config.yaml
normalize_top_k: true
init_std_router: 0.00709
train_tokens: 352100000
Below are experts of layer 8 (counted from 0) of a mixture-of-experts language model. Rows are named gate (a neuron's input weights, with its number), up (a neuron's input weights, with its number), down (a neuron's output weights, with its number) and show model dimensions 0-191. Each number is 128 + 32 x the weight over its row's rms, rounded and kept within 0 to 255. Numbers have three digits each.
Before each expert's rows: a language model's description of what the expert responds to; "comes after" lists some tokens at least twice as common just before its tokens as in all text. This comes from a sample of Wikipedia text that the model never trained on. Tokens count by the router's weight.

# expert 31
What it handles: Conjunctions, demonstratives and sentence-initial connectives in explanatory prose, such as but, although, these, other, In (addition), who.
comes after: ".", ",", " of", " and", " that", " but"
gate1:198129168114117185167082199089042143050116146149128169122101084080157147106134098138186149140125170173094117114138134179136134121100167103096144184090101157145093169163125080162095187133172161131068157108122133143155078130145150123088108120105058144179131148097197117119163107116149108132069089171181128106145162071146092124133110165136137097088136113183112152137140069125149153137177141204184108086149129124129083134127095155191096136130126097153113112120100105109139145205162136080147136163132151149112116124138138077127150142083106186145115138099089165094120123140125131163
up1:140127074194145112147117134159155118158126067111126161151158129098131103122186132033078126101166202123105128121159114117081156133163077131113155118123071173116097162091148102106181108145106100207129137159119105167084155100078081171139102108156116098119093144096118155184152145141071117126106149176063121068151129164132135121119189128081148093124077140111129099142140119079185068135133113163128150116132086105151130132106120119134097120104144173122150103169153178112199124159161095117113098094191130158183096082107193094100085134161126090104103090132160139161096155186135084090
down1:156023136155146124168100092124128028113112143163178147162091130174137147106082154084109152136143074162150132150107130124129078161116123083144175117100178078158142151152123138134143083149142129159180126127178167056113132073113166135135167099097123147167126114084105087084152139110061167090146087109153179093123143130195140129171117110144101120161116106173108103041128094098104148099093050099076143103110147122137066074155089146157158123117101154077133162159133119079108126140181162116163124137143137116145139137176127191121147099144153095110163080119095161121122112133088179111

# expert 25
What it handles: Articles, possessives and adjectives just before a noun, such as the, this, same, new, largest, ambitious, unsuccessful.
comes after: " the", " a", " an", " of", " his", "'"
gate1:107186132154109069163067099173114114166134141170170136108068112148073145110128135172104197126172115139090131154110112111179148139147094136126088063115103123072178064141155121130152107164147127090215087155115126107158138097140122101073144092110119115148099108117094119115141098076140114182102110108130154172160077135118121150158105091147087076141122224137109176125154206081125138117077107145113142138098136123062193081129095109109123112114128158140141096111102124072105124118175136204109139134088143152103116127139158080120154157100146085160123098128187130150138071125082098200
up1:084089094085153135128112142138104124101101056095164122146149108161102137182117130151119165103102144084067172160158102106118076174103091149144097097198125150114121131189119083123110131157125128104136173067104110077142067099137058113146156162145155082113130142040097133118131169118143148137136141143169176119108132137174154106126156184155129132095093166053096088102089111103104105111095193067120110073141212207128089127099092156170125137117149163153129136107088106129131140139132154087149179155171170134132160106093079116136102093130143073167192166127180151120142144116092107135
down1:165065163134188152107153128153112128151113136087116091160159117160144108180168174107108176163098124080089154149114087117129194112106059120100113095083092113161155150140188088114117142126106080136176158162117119132136120119079144150186133122151137127198182084153071100106145120111182087123124139124084229124118097151180158167136074124142135136159121170116083113171109075135113128179167131141125147128097141142133094152113114172088123109133136146155079110099149075147106143160107148150162167059118093098189088123110169089102058165140132141122118149118128117125065107036163168143

# expert 43
What it handles: Number words, digits and quantity words before units or nouns, such as three, several, many, 48, twenty(-six).
comes after: " with", " of", " and", " for", " than", " about"
gate1:146130115117173154125134175151131168160156045116181152163144098019158130092150080159138081136097097102149124184098147131132145081135110140101097140142172077081149061131137129106130145102167085124084132133090065178116135103118104137133150142158112168141115060137078143127133151106081145149114179110102132087191142126144070179081101083114119137163147175098099122129119142098178152173132153101139142098117147127080112113122152088164103140107119154070117182131133186111101116043150102156092099155145126148149164136160115144127049082171159095086193083117098147109096090156143131096
up1:138139077120121140081160128110167076171104155203145174117165161137072089133088165077161133153148108175099178146104081140093088118147063177149118163130147074160172134086114129139092140189135188106128193064108087184093124133122161125125158122102109114076179142111198091126121107159094127114107097140114157152136098103136187134128139126115128075152151135119181159109164116106078087169101116131172105128111096159121135091129103063080153102183115055162145104178127179133140086149098178177149101117123132098102147082073099138149169154111162144094098120161145176128135128087150114086
down1:115167047141111140117113162163138170139132167152124130126109172087067137066130173156128164155122104167125050087054132160093096153121140126072138160134116137164129116127127115160065111125117178120123122083109130046160182130135200139168097166087140089125135097091072110163133123158151105123137183161098131127127136113148229124112101166117161136149131175103110157103188153110089059114177118134111171128129160085106068121195152148100141129130106184118143066145099103171128139158113129117181184106181128151128107182093144151173130133122105133143113175099133111183124173123107144080